Experts of a small language model.
Size: vocabulary 16384, 13.4M parameters.
Experts: a sigmoid router, a shared expert of 64 neurons.
Training: a variant of Adam for the experts, 851M tokens.
Below are experts of layer 4 (counted from 0) of a mixture-of-experts language model. Rows are named router (the router's row for the expert), gate (a neuron's input weights, with its number), up (a neuron's input weights, with its number) and show model dimensions 64-95. Each number is 50 + 10 x the weight over its row's rms, rounded and kept within 0 to 99.
Before each expert's rows: "mostly gets" lists some tokens that are sent to it at least half of the time. This comes from a sample of Wikipedia text that the model never trained on.

# expert 11
mostly gets: ",", "),", " including", "\",", "',", " include"
router:44 54 60 60 51 32 53 48 57 54 34 48 49 48 67 50 67 52 53 54 55 59 37 50 74 71 62 32 42 53 43 51
gate0:72 58 49 68 55 42 38 60 46 42 57 55 55 44 36 57 58 66 60 55 58 61 50 48 51 47 29 58 65 46 60 65
up0:56 58 47 42 80 61 41 52 61 57 58 54 38 58 51 44 38 69 69 57 56 25 44 40 40 47 46 61 43 51 60 51
gate1:58 34 42 52 53 47 37 58 46 50 39 37 42 45 64 48 63 36 50 42 44 42 70 45 55 68 50 50 46 50 69 42
up1:38 68 46 47 60 42 69 47 45 57 29 50 47 45 45 54 49 58 56 59 42 36 39 66 51 40 67 62 54 57 64 55
gate2:42 40 60 80 61 44 60 45 56 50 44 39 40 40 48 66 47 37 51 44 43 48 47 59 62 82 53 51 50 60 59 52
up2:64 44 47 63 67 61 63 60 33 44 46 54 60 35 52 59 56 47 45 49 39 54 37 72 58 54 47 45 56 46 45 42
gate3:85 59 42 42 50 43 39 31 47 48 54 59 63 50 52 53 41 36 67 44 60 40 35 68 42 49 37 37 61 61 48 57
up3:55 63 47 46 61 36 52 40 42 59 69 47 61 48 71 47 42 47 71 42 53 62 49 48 60 65 52 71 49 58 67 42
gate4:56 42 43 31 51 50 40 39 50 62 38 50 61 49 42 42 56 21 45 42 48 48 32 69 55 56 56 56 62 54 50 67
up4:36 50 56 58 53 45 36 49 50 60 39 49 44 31 42 53 60 56 43 55 63 46 42 48 58 50 59 56 37 62 30 49
gate5:56 44 46 50 61 57 56 39 52 62 63 50 62 43 56 48 66 43 62 45 64 51 45 44 49 55 59 53 54 51 56 58
up5:64 63 59 27 45 44 43 37 52 80 48 59 52 50 43 51 31 55 43 50 49 57 68 58 52 51 31 60 46 44 64 57
gate6:42 35 68 52 54 48 69 39 40 49 46 48 44 46 42 52 57 35 43 40 28 42 43 54 68 40 75 37 62 45 78 54
up6:49 46 47 45 60 63 57 56 37 49 44 49 50 38 55 44 42 34 40 43 54 41 43 59 38 49 66 48 37 60 63 47
gate7:85 31 46 40 40 57 42 47 57 62 45 51 74 52 59 49 60 46 39 57 62 47 47 30 47 55 57 44 58 68 46 63
up7:45 35 64 78 59 43 41 46 51 39 48 58 58 50 45 52 37 67 21 54 52 76 38 34 48 61 55 60 54 28 52 64
gate8:59 61 58 46 55 57 63 42 60 37 41 51 40 55 57 45 50 49 53 36 57 43 52 61 42 24 67 60 47 39 16 58
up8:40 48 48 51 68 41 24 62 48 64 71 68 52 46 50 49 44 54 46 61 47 45 37 49 50 53 32 55 38 47 60 48
gate9:56 52 42 49 46 65 40 51 53 46 47 58 40 54 37 50 41 62 33 47 66 57 40 48 59 33 40 45 50 55 38 46
up9:55 71 52 23 54 60 20 51 45 58 41 53 40 35 46 41 38 40 41 42 63 66 37 54 57 59 47 59 38 74 58 61
gate10:45 49 49 41 48 45 58 51 41 46 39 55 68 42 49 48 57 49 40 51 50 62 49 56 60 53 60 59 71 41 69 56
up10:45 38 56 58 55 67 37 57 59 69 56 59 50 53 36 46 57 57 45 43 54 53 47 39 40 57 56 40 38 53 32 60
gate11:56 64 57 54 47 35 39 36 55 39 43 55 43 56 60 37 43 53 52 43 66 67 32 48 49 62 52 39 51 70 52 38
up11:52 54 61 37 43 51 39 42 50 43 38 59 63 52 72 52 45 67 54 38 47 51 52 66 58 51 56 30 53 46 45 31
gate12:25 64 65 27 71 69 30 38 65 54 54 51 33 51 55 50 63 57 44 45 53 13 44 41 52 46 49 50 35 57 55 58
up12:43 49 43 52 42 36 45 54 48 55 59 60 53 49 41 49 60 55 69 62 39 48 57 58 38 70 63 61 68 31 53 30
gate13:37 23 66 66 54 48 44 32 45 65 58 43 56 41 48 46 44 45 34 44 52 52 59 60 47 55 45 35 50 57 67 61
up13:51 29 63 61 70 53 49 46 47 56 51 52 55 50 42 56 53 54 52 33 58 68 42 49 54 66 42 40 36 53 50 56
gate14:49 53 33 37 38 39 40 47 45 46 33 41 47 64 49 46 38 38 51 49 54 60 68 43 51 37 55 57 58 45 63 48
up14:59 47 48 65 48 42 54 55 47 48 52 44 50 69 62 43 60 44 52 49 56 37 56 44 43 58 41 67 51 49 54 59
gate15:37 45 58 47 38 41 61 45 43 40 56 47 34 56 43 58 58 37 50 61 32 61 48 67 56 53 50 46 15 48 42 49
up15:41 39 51 59 50 61 54 33 38 59 41 33 48 63 46 57 56 30 48 40 45 49 48 61 49 55 62 45 54 59 28 56
gate16:48 50 49 53 52 54 56 42 56 44 57 31 57 44 61 42 56 57 43 53 57 47 57 35 48 40 54 62 64 36 55 49
up16:59 53 44 54 55 37 61 33 56 58 56 61 57 54 41 46 36 57 52 42 46 39 46 68 50 58 51 38 39 55 43 49
gate17:52 50 54 40 72 43 50 43 50 61 49 53 51 51 64 44 58 47 48 54 55 62 36 52 56 34 49 44 54 40 52 32
up17:36 50 58 37 60 43 49 52 50 43 54 50 52 57 66 45 55 63 46 52 62 49 36 55 44 36 37 50 50 46 52 41
gate18:50 55 57 33 52 37 51 59 55 51 59 52 46 46 34 50 54 59 49 49 51 30 44 48 57 47 47 49 54 41 59 45
up18:57 61 53 38 59 36 59 76 36 60 45 53 34 41 54 46 43 60 28 61 57 32 46 58 53 61 39 46 47 54 54 47
gate19:32 38 54 65 46 51 54 52 64 59 45 40 50 49 51 51 63 50 51 52 56 47 44 52 38 66 50 28 49 54 50 57
up19:63 36 43 73 48 62 57 52 68 43 47 44 48 58 50 53 41 55 48 59 44 55 56 38 52 53 48 61 57 40 35 54
gate20:61 40 68 47 73 59 56 51 53 63 41 47 58 39 51 44 55 45 45 48 52 51 44 62 59 59 53 51 45 52 55 46
up20:51 40 60 46 44 43 66 38 41 60 63 55 56 55 35 49 48 46 50 58 54 45 43 59 57 34 47 38 42 41 52 57
gate21:55 47 52 33 46 38 41 53 43 41 41 40 69 53 78 48 52 46 43 53 41 36 66 42 57 35 68 57 56 50 66 54
up21:40 58 45 40 39 55 54 47 50 45 45 52 42 39 63 51 44 50 62 40 43 61 49 53 48 57 41 59 45 64 66 56
gate22:59 52 63 44 51 44 33 53 49 37 35 33 62 58 70 37 65 55 55 62 64 53 67 27 46 51 50 56 70 51 42 48
up22:57 76 54 44 72 77 39 42 48 65 60 49 49 50 35 47 37 59 39 50 57 43 52 63 47 47 52 48 50 49 49 60
gate23:71 55 49 46 42 42 42 35 67 47 43 49 51 52 42 45 47 30 33 33 57 50 36 47 54 52 47 55 48 55 32 50
up23:48 41 41 64 58 46 43 34 44 54 62 53 56 54 56 47 36 66 47 56 48 51 63 25 37 54 54 59 48 57 62 50
gate24:67 48 32 38 60 41 54 32 59 64 41 45 38 44 68 46 47 36 31 43 41 31 47 55 54 37 65 33 45 67 55 43
up24:50 61 51 62 30 58 30 48 48 48 54 41 35 54 56 61 45 40 60 52 62 55 44 67 39 74 40 62 41 53 47 33
gate25:52 42 47 60 61 48 46 54 53 67 42 50 52 52 55 51 41 58 45 50 41 43 48 51 78 68 65 68 60 64 34 48
up25:42 54 46 61 55 58 58 57 43 32 38 46 53 38 59 48 49 57 40 58 47 41 53 67 60 51 61 59 54 70 56 34
gate26:37 61 63 64 44 42 56 52 45 51 43 52 61 50 46 51 35 71 42 46 50 41 49 55 53 60 47 52 51 59 49 50
up26:46 41 56 65 44 57 47 52 38 35 44 53 64 57 37 45 46 56 28 56 48 37 43 64 39 49 56 26 61 55 58 46
gate27:45 47 48 31 56 36 44 52 46 33 40 52 59 52 53 44 53 46 59 39 44 46 50 46 62 60 61 42 59 31 66 62
up27:63 07 48 50 58 53 55 40 63 41 54 44 56 56 40 44 62 55 40 47 53 31 49 46 53 55 55 43 55 50 44 56
gate28:61 42 74 67 63 63 61 69 60 41 55 42 45 41 60 47 59 30 40 51 52 41 50 46 55 67 57 36 35 40 65 43
up28:41 41 45 48 41 58 51 49 55 36 47 40 52 52 54 60 60 59 51 56 40 51 54 58 50 44 80 51 56 53 54 37
gate29:62 64 45 49 50 45 46 42 47 61 60 41 54 54 57 43 73 47 45 43 60 43 54 39 70 66 52 48 48 41 61 64
up29:55 59 41 52 67 47 44 59 64 62 41 43 45 56 61 44 52 68 38 55 52 60 60 38 41 43 48 52 64 38 61 60
gate30:51 60 64 40 70 49 41 52 54 48 36 45 47 36 44 47 54 57 43 45 55 47 44 52 54 52 49 43 58 46 55 59
up30:42 57 60 58 36 40 67 45 49 56 50 59 53 48 63 60 44 48 42 46 48 62 57 79 46 44 46 65 54 56 63 54
gate31:56 48 62 63 68 55 24 69 75 44 51 55 57 60 42 45 62 50 70 46 53 44 51 50 69 50 44 52 46 47 46 65
up31:57 60 50 59 36 56 32 39 71 46 41 39 58 40 42 43 46 52 58 47 63 51 40 48 78 48 30 41 44 63 45 59

# expert 37
mostly gets: "|", ".\n\n", ".\"\n\n", "\",", ":\n\n", "\"\n"
router:48 58 51 55 45 31 37 47 57 58 32 54 50 56 47 52 47 54 53 62 54 72 48 47 46 65 54 51 30 52 35 47
gate0:45 50 57 43 56 48 30 42 79 75 45 48 54 54 53 39 49 53 37 54 57 38 51 48 44 87 68 60 42 55 51 70
up0:44 64 64 37 46 63 45 52 66 55 46 47 42 45 55 42 52 55 39 46 47 64 46 53 58 57 40 46 52 55 47 40
gate1:54 60 66 62 48 30 37 36 35 61 36 49 69 45 68 54 52 39 50 67 53 46 51 50 78 37 35 51 48 44 48 54
up1:45 50 53 50 57 44 56 34 46 54 29 41 70 50 41 44 53 30 44 46 46 60 53 46 57 54 42 55 62 61 41 64
gate2:48 44 63 38 58 43 57 63 71 43 47 53 62 53 47 47 57 49 43 37 58 64 47 49 50 49 47 49 54 61 49 69
up2:50 37 43 51 35 61 69 53 61 71 68 44 48 51 50 56 52 55 55 41 51 26 60 61 62 67 43 51 36 54 22 47
gate3:51 45 54 44 66 39 38 65 36 56 55 46 51 50 41 45 44 62 61 62 57 43 42 55 61 51 39 49 48 52 35 40
up3:41 58 51 47 39 54 65 36 67 38 39 53 60 37 56 52 64 40 48 47 57 41 40 53 46 57 47 54 41 54 50 62
gate4:53 59 56 51 41 45 38 51 56 72 52 57 47 48 40 42 41 40 75 51 60 65 34 61 42 56 47 28 51 47 46 51
up4:63 57 41 56 50 48 42 54 44 71 38 55 62 55 36 51 62 57 69 62 59 64 52 51 30 55 43 47 48 73 30 54
gate5:65 56 61 32 42 41 51 46 35 42 38 50 46 50 61 36 43 45 44 40 49 67 65 50 38 59 43 40 56 49 53 58
up5:48 43 68 53 51 43 62 56 48 64 58 58 51 46 59 52 41 46 42 45 55 47 69 44 53 54 39 48 57 51 80 60
gate6:51 28 46 51 70 57 32 63 53 66 55 50 62 49 62 47 57 42 50 36 60 55 59 54 53 37 34 58 48 54 50 42
up6:41 62 52 41 42 49 53 32 39 51 49 56 47 41 40 40 38 50 55 58 54 50 70 46 50 40 42 45 55 67 67 51
gate7:52 51 60 43 58 38 35 40 58 52 38 63 59 46 48 39 43 43 47 61 43 49 22 57 40 51 57 55 59 46 55 46
up7:64 42 56 41 50 47 53 37 65 62 44 58 70 55 37 39 39 43 40 54 50 34 32 55 47 51 56 63 63 28 72 58
gate8:56 65 31 51 59 63 44 45 43 33 34 47 51 41 53 51 55 67 65 46 51 42 53 57 39 42 44 31 53 56 51 39
up8:40 50 47 59 59 55 57 43 52 32 49 49 44 53 55 59 57 51 54 61 38 53 43 64 45 51 50 51 36 43 46 48
gate9:48 39 49 45 46 33 44 43 58 50 45 39 45 56 48 52 50 28 55 69 56 55 55 60 54 53 53 45 48 55 48 40
up9:59 44 35 36 37 49 57 36 49 58 53 40 68 62 47 39 41 46 42 52 62 48 55 43 34 39 46 65 70 59 43 52
gate10:49 47 45 42 46 71 53 53 44 44 53 34 60 42 46 42 39 52 56 47 59 55 59 56 24 59 51 44 55 43 50 61
up10:36 52 39 52 62 48 54 52 38 62 42 50 54 49 48 64 48 49 64 59 36 48 54 70 69 47 47 30 32 44 58 34
gate11:61 33 65 60 55 73 45 56 50 53 60 49 60 57 30 60 39 56 50 42 42 39 84 47 54 47 56 53 46 63 64 52
up11:42 51 29 37 32 50 43 34 68 67 51 50 50 47 52 52 34 49 43 44 48 49 48 55 60 48 63 62 66 35 45 50
gate12:57 38 34 57 56 49 68 42 55 46 26 49 81 59 51 52 49 45 54 50 59 42 46 41 43 50 39 65 61 52 41 60
up12:60 56 48 47 62 40 31 62 52 49 55 43 61 58 67 47 55 57 58 51 61 50 59 46 39 61 54 41 65 52 55 54
gate13:63 52 52 61 34 49 32 39 50 35 55 52 50 68 39 42 46 42 42 55 50 46 64 44 44 43 74 50 62 53 60 45
up13:37 40 42 48 68 47 65 40 55 60 49 66 35 52 43 45 63 67 47 46 46 39 46 52 53 67 73 40 44 62 53 38
gate14:40 44 49 50 58 40 37 37 53 67 57 46 63 46 61 38 65 18 50 47 59 33 48 38 50 41 40 47 63 63 48 54
up14:41 48 63 52 49 58 48 57 28 34 40 45 57 54 60 40 62 55 51 63 54 53 58 55 52 44 48 32 64 53 56 46
gate15:61 46 59 56 37 60 43 60 25 46 38 61 43 54 50 60 39 46 51 53 51 63 57 56 61 37 52 37 68 52 48 46
up15:37 59 51 50 61 52 56 32 54 53 52 49 48 41 45 48 68 66 58 54 58 41 40 51 54 58 44 42 34 69 53 47
gate16:37 44 52 36 46 56 45 49 47 56 45 53 65 47 42 43 39 43 47 48 55 39 37 62 38 54 60 37 48 52 70 60
up16:43 47 45 55 56 48 52 65 34 49 61 44 38 55 68 45 54 72 55 72 44 69 64 50 37 44 34 53 69 54 43 43
gate17:53 47 37 54 75 58 64 40 62 48 37 42 65 60 40 53 66 49 47 64 65 39 51 38 51 58 41 56 44 67 56 55
up17:50 58 49 49 52 52 26 65 44 56 80 68 38 42 46 56 64 53 63 36 44 47 47 59 55 25 52 41 58 50 59 37
gate18:47 45 47 32 32 48 43 43 55 57 47 50 63 67 48 49 70 41 44 59 41 44 56 58 50 60 59 53 41 48 58 58
up18:32 41 54 47 66 61 48 62 56 53 64 51 61 51 63 56 66 53 56 53 36 34 69 56 59 44 59 57 40 26 52 57
gate19:51 47 60 33 42 33 38 63 55 51 45 52 54 42 51 36 44 55 55 34 55 35 44 46 48 68 58 54 52 56 47 64
up19:53 46 37 31 47 59 33 64 44 64 42 36 58 42 44 56 46 45 50 46 48 41 68 60 35 57 48 45 57 60 45 49
gate20:45 41 32 45 50 38 55 50 40 46 73 47 54 55 46 46 64 44 50 52 49 42 73 57 66 55 62 35 54 59 54 43
up20:51 46 56 64 48 69 58 58 51 59 50 49 40 57 58 50 54 57 50 58 57 61 51 35 30 56 46 70 39 48 47 43
gate21:74 37 32 48 36 52 47 47 71 44 42 55 53 61 46 42 53 40 46 36 37 49 39 55 52 77 59 51 51 47 58 57
up21:46 54 55 42 57 51 40 45 43 56 49 51 47 47 53 56 68 60 49 58 66 50 47 39 40 57 54 39 43 61 33 40
gate22:67 52 67 38 33 47 49 67 73 41 36 49 57 49 47 60 28 56 49 54 44 61 53 56 60 60 38 57 43 38 43 62
up22:51 55 35 57 45 37 58 34 44 58 68 49 48 35 49 55 64 43 48 53 39 41 44 55 64 41 70 39 53 40 47 48
gate23:41 47 56 31 61 56 41 53 63 39 63 41 55 49 55 46 54 42 40 44 45 74 71 42 61 53 54 57 56 53 60 64
up23:35 60 54 53 51 64 35 52 50 53 50 46 67 34 51 55 62 42 41 48 58 63 60 38 55 51 42 40 54 69 36 59
gate24:52 45 45 42 46 55 39 43 54 50 58 45 23 53 42 47 48 52 62 45 50 65 58 46 47 51 54 46 38 50 38 51
up24:54 36 42 39 52 66 45 50 52 50 68 56 30 49 34 44 29 61 47 40 47 48 52 58 53 38 66 56 54 58 43 49
gate25:56 57 39 63 43 51 47 48 37 65 43 31 55 63 42 56 52 48 43 43 25 41 54 50 42 42 44 68 47 47 50 63
up25:48 67 50 62 38 56 58 51 47 50 46 26 52 62 38 55 58 41 39 58 34 52 50 43 55 35 63 59 46 41 53 48
gate26:47 43 59 43 57 53 35 50 52 32 42 52 51 62 60 50 64 54 40 45 52 59 45 42 47 54 61 53 61 63 33 58
up26:53 51 45 69 60 60 54 42 48 59 37 50 45 34 57 63 56 44 60 53 40 45 36 68 55 52 52 47 38 49 50 33
gate27:39 53 47 48 45 53 44 41 66 48 44 37 26 58 52 48 59 52 41 59 38 56 60 56 53 71 54 52 49 53 48 46
up27:46 57 48 34 51 54 30 58 49 41 52 45 36 50 41 52 53 46 53 55 38 51 38 55 31 59 41 55 47 59 56 39
gate28:43 54 44 66 64 58 37 55 48 56 41 61 59 52 44 47 44 50 35 55 45 51 55 43 40 37 39 61 54 67 45 53
up28:30 52 55 37 39 65 65 27 38 46 52 51 45 45 49 49 37 59 55 35 51 43 55 39 44 51 54 67 58 56 37 48
gate29:41 40 60 32 42 39 30 49 41 74 49 51 22 39 54 44 42 60 40 42 50 39 56 49 51 41 44 72 41 57 27 44
up29:52 35 35 61 61 40 45 66 53 52 35 46 48 47 42 49 48 45 60 51 43 58 50 43 31 52 47 60 29 56 45 54
gate30:50 43 62 79 46 44 72 48 43 57 49 41 46 47 63 44 39 40 49 51 52 61 63 51 48 73 45 14 50 39 68 50
up30:54 59 66 47 51 47 42 48 45 61 49 51 57 36 53 40 44 62 46 49 59 54 47 53 66 55 31 43 66 53 63 68
gate31:42 51 53 42 35 47 35 65 50 68 53 48 72 37 49 56 52 53 42 50 50 44 55 50 52 33 59 64 46 51 25 56
up31:50 44 47 70 57 58 69 50 47 30 40 62 49 46 61 52 56 43 57 55 38 68 36 50 41 44 47 34 50 32 51 34

# expert 22
mostly gets: ".\n\n", "==\n", "=", " ==\n", ").", "==\n\n"
router:45 52 42 49 44 33 52 42 70 66 32 56 44 61 55 53 45 59 49 63 55 58 52 46 58 71 49 63 25 49 39 40
gate0:65 41 52 42 55 50 57 74 64 54 62 53 71 53 43 42 45 65 34 43 49 49 34 57 41 53 56 56 52 55 52 49
up0:50 48 72 41 41 57 35 56 43 65 45 55 51 49 50 51 45 64 46 67 55 46 48 42 33 51 74 35 36 47 55 33
gate1:44 48 41 49 56 45 43 48 62 60 56 60 55 68 23 52 34 64 50 50 54 36 45 42 35 45 58 60 43 48 40 31
up1:46 55 62 41 50 28 52 41 39 42 47 54 56 47 53 43 44 59 41 74 56 33 32 37 48 44 51 55 72 60 62 61
gate2:53 41 42 46 52 40 43 44 60 61 57 37 44 51 32 51 62 48 51 36 54 48 46 45 47 54 47 52 59 54 38 46
up2:31 67 51 57 42 62 52 50 41 49 43 52 56 52 66 43 48 60 60 54 47 64 47 52 66 43 45 46 55 49 56 47
gate3:43 43 71 58 10 56 47 45 58 57 28 50 59 56 45 50 32 47 53 51 38 50 59 60 39 49 68 57 54 42 50 65
up3:57 47 48 58 48 62 34 54 61 50 52 53 40 49 49 49 53 36 43 42 39 48 61 31 45 63 69 52 36 54 45 58
gate4:42 49 51 45 53 54 42 49 49 38 44 33 51 51 55 48 54 49 58 62 51 54 45 42 56 38 55 39 61 51 59 62
up4:57 43 64 61 41 44 78 52 43 34 50 47 59 52 58 50 58 44 48 56 46 52 58 48 51 40 83 54 52 55 42 42
gate5:49 60 66 32 57 59 45 53 43 70 46 38 39 58 63 40 41 39 41 57 63 45 57 50 54 54 63 47 49 49 65 48
up5:64 63 42 40 27 61 50 48 39 74 41 49 58 59 55 54 36 43 49 67 52 49 35 63 57 50 50 62 39 40 45 62
gate6:58 49 62 43 52 45 43 50 55 66 62 54 70 55 58 50 56 45 45 65 56 54 48 49 65 41 49 57 50 45 51 56
up6:53 40 54 45 53 51 49 49 54 66 70 51 60 53 27 50 37 46 40 40 40 48 65 44 53 48 34 59 54 34 51 57
gate7:58 41 38 47 62 43 67 57 62 66 42 59 38 59 33 52 57 29 52 40 67 44 59 38 47 60 51 55 48 66 50 62
up7:63 43 47 57 63 53 59 49 56 63 41 56 45 56 40 59 50 40 57 47 54 50 48 41 59 79 49 53 40 66 43 62
gate8:53 36 30 41 51 71 44 39 58 66 30 39 43 62 25 48 48 57 49 48 39 37 53 41 30 60 32 69 62 59 47 50
up8:73 47 34 55 43 50 42 62 39 48 55 58 48 38 55 56 61 60 48 47 41 50 43 58 53 53 41 56 51 44 56 55
gate9:62 37 47 42 56 53 29 63 66 61 54 47 34 59 46 53 43 44 46 39 44 38 60 41 54 55 44 55 33 37 33 41
up9:42 64 52 50 48 39 59 48 28 35 47 47 54 49 45 38 57 54 60 54 50 51 38 49 58 40 67 47 57 85 37 61
gate10:43 40 50 29 55 37 42 57 65 65 47 43 48 52 44 52 63 53 49 37 55 46 52 50 50 59 46 57 37 61 56 50
up10:60 59 43 46 54 52 48 42 48 41 57 43 41 46 48 53 45 47 48 47 42 51 57 49 56 56 57 46 75 52 42 46
gate11:50 36 61 50 53 63 51 60 54 67 34 56 57 54 60 43 36 37 33 69 54 29 49 49 39 63 37 51 51 55 66 48
up11:39 53 49 51 52 51 49 50 62 55 55 30 42 65 43 57 52 34 53 56 52 45 33 37 62 46 52 44 36 37 33 58
gate12:52 40 53 46 58 51 40 40 52 54 78 60 48 32 44 37 32 62 48 40 73 28 58 54 36 48 49 56 37 66 47 62
up12:47 46 51 39 69 27 33 55 53 61 39 53 34 40 61 58 55 33 46 66 56 31 65 44 61 45 57 51 51 60 54 68
gate13:70 37 54 44 58 51 48 54 60 63 60 41 62 55 48 35 39 47 34 47 53 52 39 56 31 49 45 53 48 40 42 55
up13:71 46 29 56 61 30 56 53 48 42 46 50 43 36 61 56 35 51 49 51 37 50 50 55 51 43 45 54 61 53 50 51
gate14:51 46 52 39 45 61 37 48 53 59 55 53 45 69 49 58 59 49 46 48 43 34 50 51 44 59 55 53 43 55 52 47
up14:55 45 49 50 40 40 47 53 47 48 50 41 55 50 53 48 53 44 46 53 38 49 26 45 57 53 61 49 42 45 30 28
gate15:49 45 53 43 38 36 32 41 40 46 57 46 46 48 63 40 37 49 45 44 57 28 46 35 54 56 42 47 52 55 76 62
up15:52 51 55 51 53 76 59 58 53 41 41 52 64 43 43 44 54 49 53 56 52 49 34 55 57 37 43 49 55 47 59 47
gate16:53 35 36 34 53 46 29 41 40 55 39 58 43 51 53 48 41 59 39 55 59 55 57 40 60 70 35 54 47 55 64 75
up16:43 56 60 73 62 48 79 65 33 28 61 53 47 64 44 51 59 60 45 44 44 52 62 51 47 44 52 56 72 42 36 46
gate17:57 31 36 53 64 56 56 65 66 50 53 53 55 56 54 53 58 39 42 53 49 40 57 58 42 65 41 53 40 55 30 37
up17:53 44 54 39 57 47 42 55 56 45 42 62 46 47 61 44 49 45 61 50 61 48 53 58 38 58 31 55 50 54 61 51
gate18:55 46 42 53 51 43 41 54 59 57 36 34 56 50 46 49 40 61 39 49 63 35 52 40 54 69 27 68 55 44 48 55
up18:42 52 71 43 47 61 34 64 56 49 73 37 43 61 50 50 64 49 47 52 46 33 49 68 69 57 46 41 45 41 48 65
gate19:52 54 45 53 45 46 45 26 59 56 48 49 46 48 61 40 32 71 44 65 47 49 48 52 56 53 46 67 50 47 60 43
up19:39 39 53 35 50 61 43 48 40 83 37 50 54 46 47 46 64 50 50 53 56 45 53 49 39 48 69 45 37 62 53 47
gate20:50 58 41 61 46 47 52 57 47 46 48 49 62 40 61 54 52 48 42 55 46 52 40 39 51 25 42 50 47 53 57 55
up20:53 46 47 64 47 49 56 44 59 62 34 39 53 48 49 40 40 55 34 45 59 37 53 35 40 37 50 57 58 53 58 51
gate21:64 65 58 49 61 62 40 39 46 42 52 50 49 74 53 46 52 77 51 53 59 52 56 47 46 42 56 40 39 63 63 39
up21:43 52 49 43 83 71 26 48 31 48 39 50 36 50 46 45 42 54 51 57 60 46 52 26 53 37 35 41 42 63 75 47
gate22:48 44 51 46 53 59 54 31 53 65 36 67 60 73 58 37 43 61 33 59 50 46 53 49 53 51 52 67 60 52 52 46
up22:47 49 68 29 61 36 53 40 42 27 56 49 53 53 54 49 63 44 51 36 58 48 41 52 47 49 43 52 61 48 52 48
gate23:47 53 52 40 41 66 49 41 38 43 31 58 49 62 66 44 45 63 52 58 57 54 41 48 44 61 25 29 50 47 48 59
up23:55 54 36 64 46 38 53 59 61 62 57 44 56 50 62 51 57 43 58 53 31 53 65 71 62 44 44 54 54 41 58 42
gate24:54 50 54 41 64 57 56 38 65 55 31 48 57 58 67 40 54 62 48 60 56 45 44 70 31 53 56 53 50 47 63 42
up24:47 45 62 51 57 47 57 46 52 35 46 51 56 51 72 41 64 56 49 59 59 39 36 57 25 51 65 53 50 54 46 51
gate25:66 54 53 55 43 70 70 45 57 56 40 45 53 50 47 47 57 46 46 64 56 39 55 63 33 44 46 55 36 47 55 36
up25:63 62 32 42 51 56 50 46 56 44 50 43 53 50 56 52 52 45 49 38 61 50 47 48 47 66 59 59 52 63 35 48
gate26:47 55 46 44 44 49 57 51 49 47 53 52 40 43 62 50 70 44 49 54 51 60 57 57 51 61 57 51 50 62 47 33
up26:40 62 54 61 49 45 49 49 39 57 44 54 46 34 45 59 46 31 67 49 36 57 37 55 55 38 40 40 34 61 41 54
gate27:27 52 29 43 62 57 51 43 67 60 52 36 47 45 67 49 54 50 49 49 46 38 53 48 52 79 68 51 34 61 48 41
up27:57 48 45 46 52 48 35 46 54 43 54 47 49 52 68 48 42 38 57 46 52 52 49 55 36 77 48 57 30 67 52 52
gate28:46 55 32 61 44 53 60 46 64 54 68 53 59 55 42 50 35 62 61 41 45 36 53 53 40 44 36 52 53 63 53 49
up28:20 59 40 58 42 65 55 25 51 57 71 55 48 54 40 48 38 60 56 48 55 42 51 41 38 44 56 45 54 57 55 55
gate29:34 72 53 41 70 37 32 52 52 51 53 51 52 44 44 46 62 48 62 53 55 48 42 45 57 61 54 58 53 52 62 59
up29:31 51 55 37 51 43 51 42 56 65 41 42 42 53 35 57 49 42 44 42 51 43 56 38 59 55 50 52 57 53 64 55
gate30:42 39 45 45 75 42 30 58 36 55 47 47 38 40 38 49 42 46 46 51 57 49 59 38 48 54 34 48 43 56 44 45
up30:62 54 54 45 32 45 60 26 59 38 44 61 73 56 40 41 44 46 50 29 57 41 46 53 37 59 56 53 46 46 53 73
gate31:39 33 50 43 42 58 44 57 44 54 65 62 54 43 59 52 32 43 45 44 46 49 58 36 46 40 52 44 54 44 57 54
up31:59 48 45 35 19 52 49 51 54 61 57 61 52 56 62 43 20 42 45 38 54 44 51 42 57 51 63 44 47 45 62 55